config = dict(
    d_expert=160,
    moe_layers=[0, 1, 2, 3, 4, 5, 6, 7, 8, 9, 10, 11, 12, 13],
    normalize_top_k=False,
    router_cosine_scale=20.0,
    max_seq_len=256,
)
Below are experts of layer 4 (counted from 0) of a mixture-of-experts language model. Rows are named router (the router's row for the expert), gate (a neuron's input weights, with its number), up (a neuron's input weights, with its number) and show model dimensions 128-255. Each number is 500 + 40 x the weight over its row's rms, rounded and kept within 0 to 999. Numbers have three digits each.
After each expert's rows: a language model's description of what the expert responds to; "gets" lists some tokens that make up at least twice as much of what it gets as of all text. This comes from a sample of Wikipedia text that the model never trained on. Tokens count by the router's weight.

# expert 5
router:415535524451514497542576526528446538506440477458515526438469426471552482482466415434529489481560542491462521499502494485498528478475515488468486466529517469523386474495473498502477531481470464492574524484495498521465573545431557495438509418502488480529409564506556472455531555547577558463487484478546491486436486501504463521431462561512494466518511506470486428531549473460594500475522
gate0:484441482537548427474532522500516440505496563521544500550407559507469551470465495519530435508516491553513519486520465426493477476496497528529537437517473512455531455483487417490502542454499472519491481468447541498455497540515572562432538576556437520496583591545506532511394537388465544558505478515452417514505546441443513497513493520577416565538452504494548452506549502459507506459560
up0:595506520493552467482487497557465421458567512547469558510527469493502522499536498562526561494502536499466509485459475493530460503529453577568464543543486490491504482607418596522536534470499462488525474508553498540427515540532497521454444476425537561468430488491556498473476516487487456564502521521393510426539493502528449415479531463588501553487453472510517528493540454477475472546489
What it handles: Word-final pieces, on. Final pieces of names and rare words such as Farm-a, Aragor-n, Vicent-e, plus the preposition on/upon/around.
gets: " on", "a", "y", "e", "er", "al"

# expert 28
router:492478575459500554491502520519450542501526510540517545535472461476509534560543424488483518502448485498461467454494531517540498528451514438505531411533504515438474440427537494485519497472420504486495502532483533517539486534489503553513508515515482516408562519495557496467490510517550558511490539489501464437476496480465425486409520441502511523521516606481541421485536511514431521552500
gate0:492504512469526470455448466453503515485472581549584530443504501520497489494524475574503548493449429589551521474456490551480462518514392525426513506419492533452468574487480513467476545466534493567478492484544444471510539540460472484594495465521490434529437509526531572456509506596462527512528461559495508551522448568589504441485481503501579505519548463452490517495476557525530501465541
up0:514512553446470525520458473525541510517515531494404541495461498433433503544478440446474425457537490474459440519527500519469485478547405517474512447509531495536541503483486452482457556449481536460528584481433580515418576489534496461479500516464495529543513494504513442517463563389440521456493542513552462525519484581487452559440440536517497523493555542534519501540441514471542517512530
What it handles: Years and sequence words. Digits inside years after "in" or in dates (1992, 2001, 1974), plus ordering words like first, later, early, in addition.
gets: "1", "9", "0", "2", "8", "7"

# expert 11
router:471530532540509512470496476513474530511510541460439489537477473543570426526400495529582496526488523532460492486439488483498493469420420481465583469555531476489479468538537463483483570522505465511526526559508469543513489538461529609524437548501471494532473519541472481450465458482466544483511510530572465505415523568510519514493527512470489569494468561562544525590499465482541539547524
gate0:504446534511471478457477503507534460520498494512523482515481552487548371539469556486478528479519532555482465464553455468503524500555587533532466583476504440560456458559498503499439532525434505515454484520475587465530493521538496506493505498537513479507594401523580423483526496478457504568532549536558534450519508476454503548481568476522513506469470532496540514472529486517497508501543
up0:501508499476454549370555540452469512461527506457512514502463529588459564460534561532560472481550506406554515462502526506564530504524571521478529486542437510461407502514536515486512541428566422514526461523499544499509527523463550522535492503444480521500564498473485535554522494493496480504426408448552481519460478403366544497480445511478470501518478459500495518568490560510463433476555
What it handles: Table cells and line ends. Line breaks and the final pieces of names or words inside sports or election tables and headings, e.g. Bore-ham, Fre-man-tle, Pe-sch-ke.
gets: "\n", "ine", "er", "ci", "al", "=="

# expert 2
router:488518621467496478505498557525465546498486556476489551516446407561526499519506533499544493611547523494537483527429501489553522524462458553459494484558525482422508504544474515439465555467435509470520497615522524532543444543535524551498454518424461528512500456573417403473524517480514556512542495486571509502533461522441491475466512443491512485517530526544560490555472512529508515466560
gate0:373566479453475472444478497513469562474454527476500542532500543594522456532414544446541512542511504530533486543561521418546398506554518474526495515532498527605491489570510459496446488493475471511447487485429515479426466508419477487491484482480551546516511534480579572533535478501436614519448520545509520465509478479477532512419554485496404472587485544446480505546483536552507514465504
up0:440511451473490474433433549551476485512470502525468527526480539512491547465445519504551521464519460518605496466520498483501426458413460458491459540508485578493527472569524445529538473474503559486477485500408524501471511508497515558502591503486492550539491540491523506504575494452527524604525394439427488433541476524481465511485460586468438478497511450482473456509444595519421511533541
What it handles: Copulas and nationality words. Copula is/was right after an article's title subject, plus comparatives more/most/less, nationality adjectives, and heading equals signs, e.g. German, List.
gets: " is", " more", " =", " was", "==", "==="

# expert 18
router:480494567449493514495554515501397480461467530440446563520511473428548477465552498475520567480537435473580465457490569506549492490490446465490537499591527518518513484539422499468481549509508495471494502528506527569497495532451531663473472443501434513440520533521521447504487550480539516548518515508532423466510469489476419529445498503470508519511550552494531465532466555561480499485457
gate0:548540567477546534461463431494477522514489542446466495498526538498519464479558558592447520441504549501482502549518563496401491520524532503475544518492568515507520518524522436519537466465476505456541479519535502484482528504473551516546504474501476514475468460508548512540512425546534498571520473527529585534530534561615581480450440503474471416462555504547509442521515510510508539536524
up0:480552480418598466453569429478528537514508550448506500502537453536535475505480503476502510503443567479528587560518404457543503543501503458438502512453506500506491510548609440527527486538537536476488506509379598473502523483421468517534591471527518477585388460555465517490538484503497501465498509450492468483421502427542398428461494461479476538531491518477528467521541525509511553493474
What it handles: Year digits after 19. Middle digits of four-digit years in dates and spans, chiefly 9, 0, 8 after 1 or 19, plus the i piece in Cal-i.
gets: "9", "0", "8", "i", "7", "ti"

# expert 26
router:522558534463477539510478477472441516463521489534459490498490453441525491483505464562488508492496494562465470525510530446556525521473495474529457426493519456502460565451563530475495568500551499514556562537515556560573483576487480574464493558494442447489509598497466490487472478477521532484461501399510499464403499474542530486486552520426516494515500576531499502481522480473521525494521
gate0:498524600546514525500465489489449531491504554533513478486520463505449453548478474521560518539447495514529518453494443549518543561456465524446496519567507503583522554455525442467461537525492491538485472480508476510538537511515512513587550572428513514489496525517473518515500457440513499527504450491446480506493504463425452491536507488427474447490489529523507557393507510389528493506522
up0:430537553519489456491522518537496501544542484543520522560487457539468488585463468461456518499480603501560510505469578573550504514496484528479472470527578510563533436472501468553502549478436480495475515548453472476583484501441468487605523557475507443474488535457491507386478492478538515445509440507439477501482484423459465488606555425544500472484527501569491502505495536393526557534538
What it handles: Prepositions and verb pieces. Prepositions in, for, into, with after verbs, plus verb pieces after prefixes re-, out-, un-, e.g. re-hir-ed, re-count-s.
gets: " in", " for", " to", " with", " on", " into"

# expert 23
router:444499595561482529465520593483433438468475512504441505564489508517557511475545476505432575495460452519506501481429509446539462396457421485485432528518522531427517429544491519488487502496446410491516514497539509555455503545484459458531525463457454475463487503521511466487449499472602559489479537539482581464517483507511479531411525476414461551544558542489507405535526455542530513522530
gate0:496532487495477491472449542483497517471505470387512532471453504527461434455508482529561533521513524469446476549467411571513501478507509483604437428494496529492489532526606451517487503457485516527458565464480541495503442535509512501476499524481540447527440546551555509533439500549519534496563543488483442423552588515457509562503505517494487545466412462539505583535531452469519523463539
up0:480545562510477489453546478504522477482551488525466477519553526570442516496516452512460560479517543527505466459469502422544456556491518474439565466569513476477519528553534641477496495488487551450491533541559552469503572491497423525511541537470539507565500451535461548514479477600443527491462535482454561519488475494482509464479528490501488445476480508505485479461408548459485484430486
What it handles: Colons in infobox fields. Colons after infobox labels like Education:, Institutions:, Parents:, plus of, from, including, University in biography and education contexts.
gets: ":", "s", " of", " as", " from", "):"

# expert 10
router:478500598436433476508533516588480437484521567464490523445535471529529486485491497520483533532489414536421417553439551437518457467484524522411523478537509511486477490507543535539490526462458504530489522566479497526493534582461534494584416576558469494486476554483496490487501512460475555547482536501476501487475446510489471504478433479455531504536492573484527488580473509528537489544472
gate0:414527489431518545516468530492473525516414495471473517469538380398534558529483491522536455567513455531482498463500491507541495556585510521466531487532492400501490579468440505536434493506456444521494489509523515460539535509486498458500501517478428531488480423477350530492527509499518538480556575447513467487440483484565500538451502502535542567467412514517531487481495560502479462478459
up0:533453555550535532448542524557515456502563474533534522493502546456515513516481502456516575508386534446496481469492395498477431524484461407584572539488538494522606533476562473411473486524584558467501499426508503477517471499513491486485467522510531514537489503484518492499509526516526553441537552522446619467482462473470484560494516506425493518498509457469498470453495512534510554516502
What it handles: Plural and word-internal s. The plural "s" ending on nouns (temples, stars, execs), plus "s" pieces inside words such as impossible, Macclesfield and Ransom.
gets: "s", "es", "e", "r", "er", "re"

# expert 14
router:414562543440454551503525533476466482501482508514431519597513452512481468492464447465505445547489512531524507463463516483522502467451534417478496498577487463501481452482514540460488551471508462508527525606508513508491449543497560511452434530492426556541495528496459486495530532512508503500488529416598522418454431544488506487514520481510503448491470586524496489560508464504513470477515
gate0:496514485448558536555520541487517537545469492511519506458525430448598472465512472467469502492464463476536508522515485512472521525539487437445555501541531517529391469468499525498495569544458427494512484511545498432551448544455511472506530444522465512497465570491534490450552527541517569447451532507499540493521459458568512511544509487457558548439531501517540553498428457508543453481580
up0:498483484463484457463552495506481475514551498461503531518507541509445491519497488483474482586516537498486500444436507506527562511502504591523450516461464483470578454525460471435544463519503581578425563536487473547469564497514509530473477545467518500503540490482512469516467473462569475540483512500527475479489505531441472498488496428579474446543474486519453489551586509499477588480477
What it handles: Line-initial tokens. Line breaks and the first capital letter or word starting a new line, heading or table cell, e.g. In, The, O-klahoma.
gets: "\n", "S", "A", "D", "P", "B"

# expert 8
router:521548537460517495469512540508475473475533528533453507464462518485543460499529445502470489537513467516470439463455485517541511518470464428519549496504483504439481529514511544499509505501522494518530568518477498487481506600528519546595502509536491505474535496461498512428450441525593523542513480467525573455428497555448486502506484532464521498467521553504477491553484451545524496457559
gate0:479455524448489466534491459513503466447453404531463531453503558524486471423495524481428434548425519550570530467485486518459529527487544511543488449463496482519467535507499507532479510475517431535516504459464494552473481509452463456488477510611470553493509524537484403453509476598548500510544557531503494445532488491496536510516511451533483570464495550425457455524538509490542476518547
up0:395554493450531529534505451486567473479535466525405507476511555543404493556527519530529493587508539514516475474570507477552550590569522487488473425512491482519545460560552485513491544512492443587523528489486505539528511458481531507538466517525467589478445510453493518460474511568535531483609546553551449537525526487471527427543541449538493489496482567519483484497500524451417509475591
What it handles: That-clauses and pronouns. The word that after reporting verbs (stated that, claimed that), plus which, it, him, them, have, time in narrative prose.
gets: " that", " it", " which", " had", " have", " time"

# expert 22
router:495469546482431599524513537505471462518475542465470535523470463554566463483534538548502484497442459479481445490497573480533526509465462473462478539526542462499460454481541498491484541458482486430524497587450535534548488543441540559496515569495505526447523543494481430469431534469512590557589503430513483491522528472443531521450476457402495467493496524513491523558443508484457578572486
gate0:531477532439458523468465430535449473476519514500505562431468445443461482398513526473433567502560530554487486560468473458516492571461502490522513540425486480514457504492480458574511486492542494471387553544512565478494507546501548499493507529496486470526463491478465539563498537455558513536545553462494446558466532590431512458371450494450455493481448545561452532438515505520521421498428
up0:434460481444469511444472392543485446554493540486477532477467495495521518460525545478476586462515564577514527506491470493515511561521560534526510515443546455514489476533505540590531504482492474486398513486475523480435522527556594492515528486439498445528499463458577499569502524474549591557570569527517439595533508525461543503446529533447507478514474543596489525437474498499533421477480
What it handles: Digits in numbers. Digits and decimal points inside numbers in times, version numbers, coordinates, vote and results tables, and dates, plus million or billion.
gets: "0", ".", "3", "2", "5", "1"

# expert 1
router:554513477482508479481496511527491500524498557447511531538446465529591433455511482583493551520490513491492436546508522480545457478464442534527513491493509449518460505509578499474448524358474487533526463573459566609507491533489556570537512490568429483544510513533543436434424545474494611529527475473535511497513538494487507469450501541419484485441525507493521491601487482499473538544450
gate0:495525497496554609571506444474471502527609540433499496513462535507492478539517538482454537534512525461502502535502479424459465463478424591529523513501486461521379476495471515502448556488483563544481498579466555489495552485490467520428426483479509504519539497522500453439499513473527508449486390526528414499555482532497501474495496535487525540553515544498566534528527459458426496519466
up0:485512525493509505454540446413445493542525530455498542495451534493534507542475561492395473474534462500482519461515445522548447495486468463496505544578500519451409458472455479492506608497473519533514517552475567424453473542480548499420475450524556537576486543435478517507532537480544462525441429474435486480444499522467518468535464573472504489561559504535533519566594486504513512430499
What it handles: Sentence-ending punctuation. Sentence-final periods, ")." and quote-period combinations, plus closing "==" and "===" of section headings, and periods inside acronyms like U.N.
gets: ".", "==", "===", " ==", ").", " ==="

# expert 17
router:490479519514420520538494471536466466443543536501510526491520469557537491516520448497570507495476501492569522495452478521461463448450507481424425522482496474481453474465511558516528526501474531516460545536473455499477447583514620521459373530491482518498459563473470480483533525486562504483506524437566523483566527435524488591479495436469493475526499523534473466499509498555578507521492
gate0:524441528484514495490494429447480506555529544525496508521488567580590477502488498532559501409528490398582487487546503526519503488484563492468516509448501546460515561533517542573497579501493513495514523554506444473508499485480578519475494446474469457482432507472494453481525527456478517563518557561508414484535513505479514516529468483483503480426528482524498455593573577488507528483490
up0:541499491508489510509476472554527504443422538628540523505518487504476521438496429583557543494480567518548510559474484492537497539488514469546443506471432460441541471495532523565518503471602459530503476511395495464467501483483566479503583419489453486511562471506475465499485532513527489553502411477512491533522513485506473515454510504494566559467525502511576480473493546493418610451479
What it handles: Past participles, d-endings. The piece d completing words like be-d, plus past participles such as used, held, located, built, and adjectives like able.
gets: "d", "ed", "ad", " used", " held", " found"

# expert 21
router:479545509525454551516494513511466488502552530521483532487425470521524470502556505519489555562501523534476481500463570487473452571478523542421490491523485420500552533579506552504493500441504375498466547570592531520514474556460538556540455526522481459508533506561459432426455509439456525517536484459569573514491533499503385456494433491448524464479496496510478538472496559452541450469479
gate0:465506517465501467426564457529529429479500518592500519493587493481474495524457480521482498469526529478447456515488453407486463452491503503459497526529523401485472503497521560484546509528522449453584448440543532521490485536525529511470416503481534478468492561493484554511495563515460548475533449489503517544563476497485551511555495467481504564539472503474465447491560580557552475463500
up0:525495447505491560456545493458478467474512547497549415582437474465486460459583458488586474593465484487504470481536481491504522511470458528484508479493524545497522427550547553454573473475546425436460547431483461555535445532468488470512501453394467512451493506437424516538495516481484556502589512488468531508468555516536445414475468494521510525508419480551502521495483539534478448526415
What it handles: Foreign name fragments. Word pieces inside non-English names and terms, South Asian, Slavic, Arabic or Chinese, such as Kuz-net-sov, Khan, Singh, -zhou.
gets: "n", "t", "k", "z", "an", "m"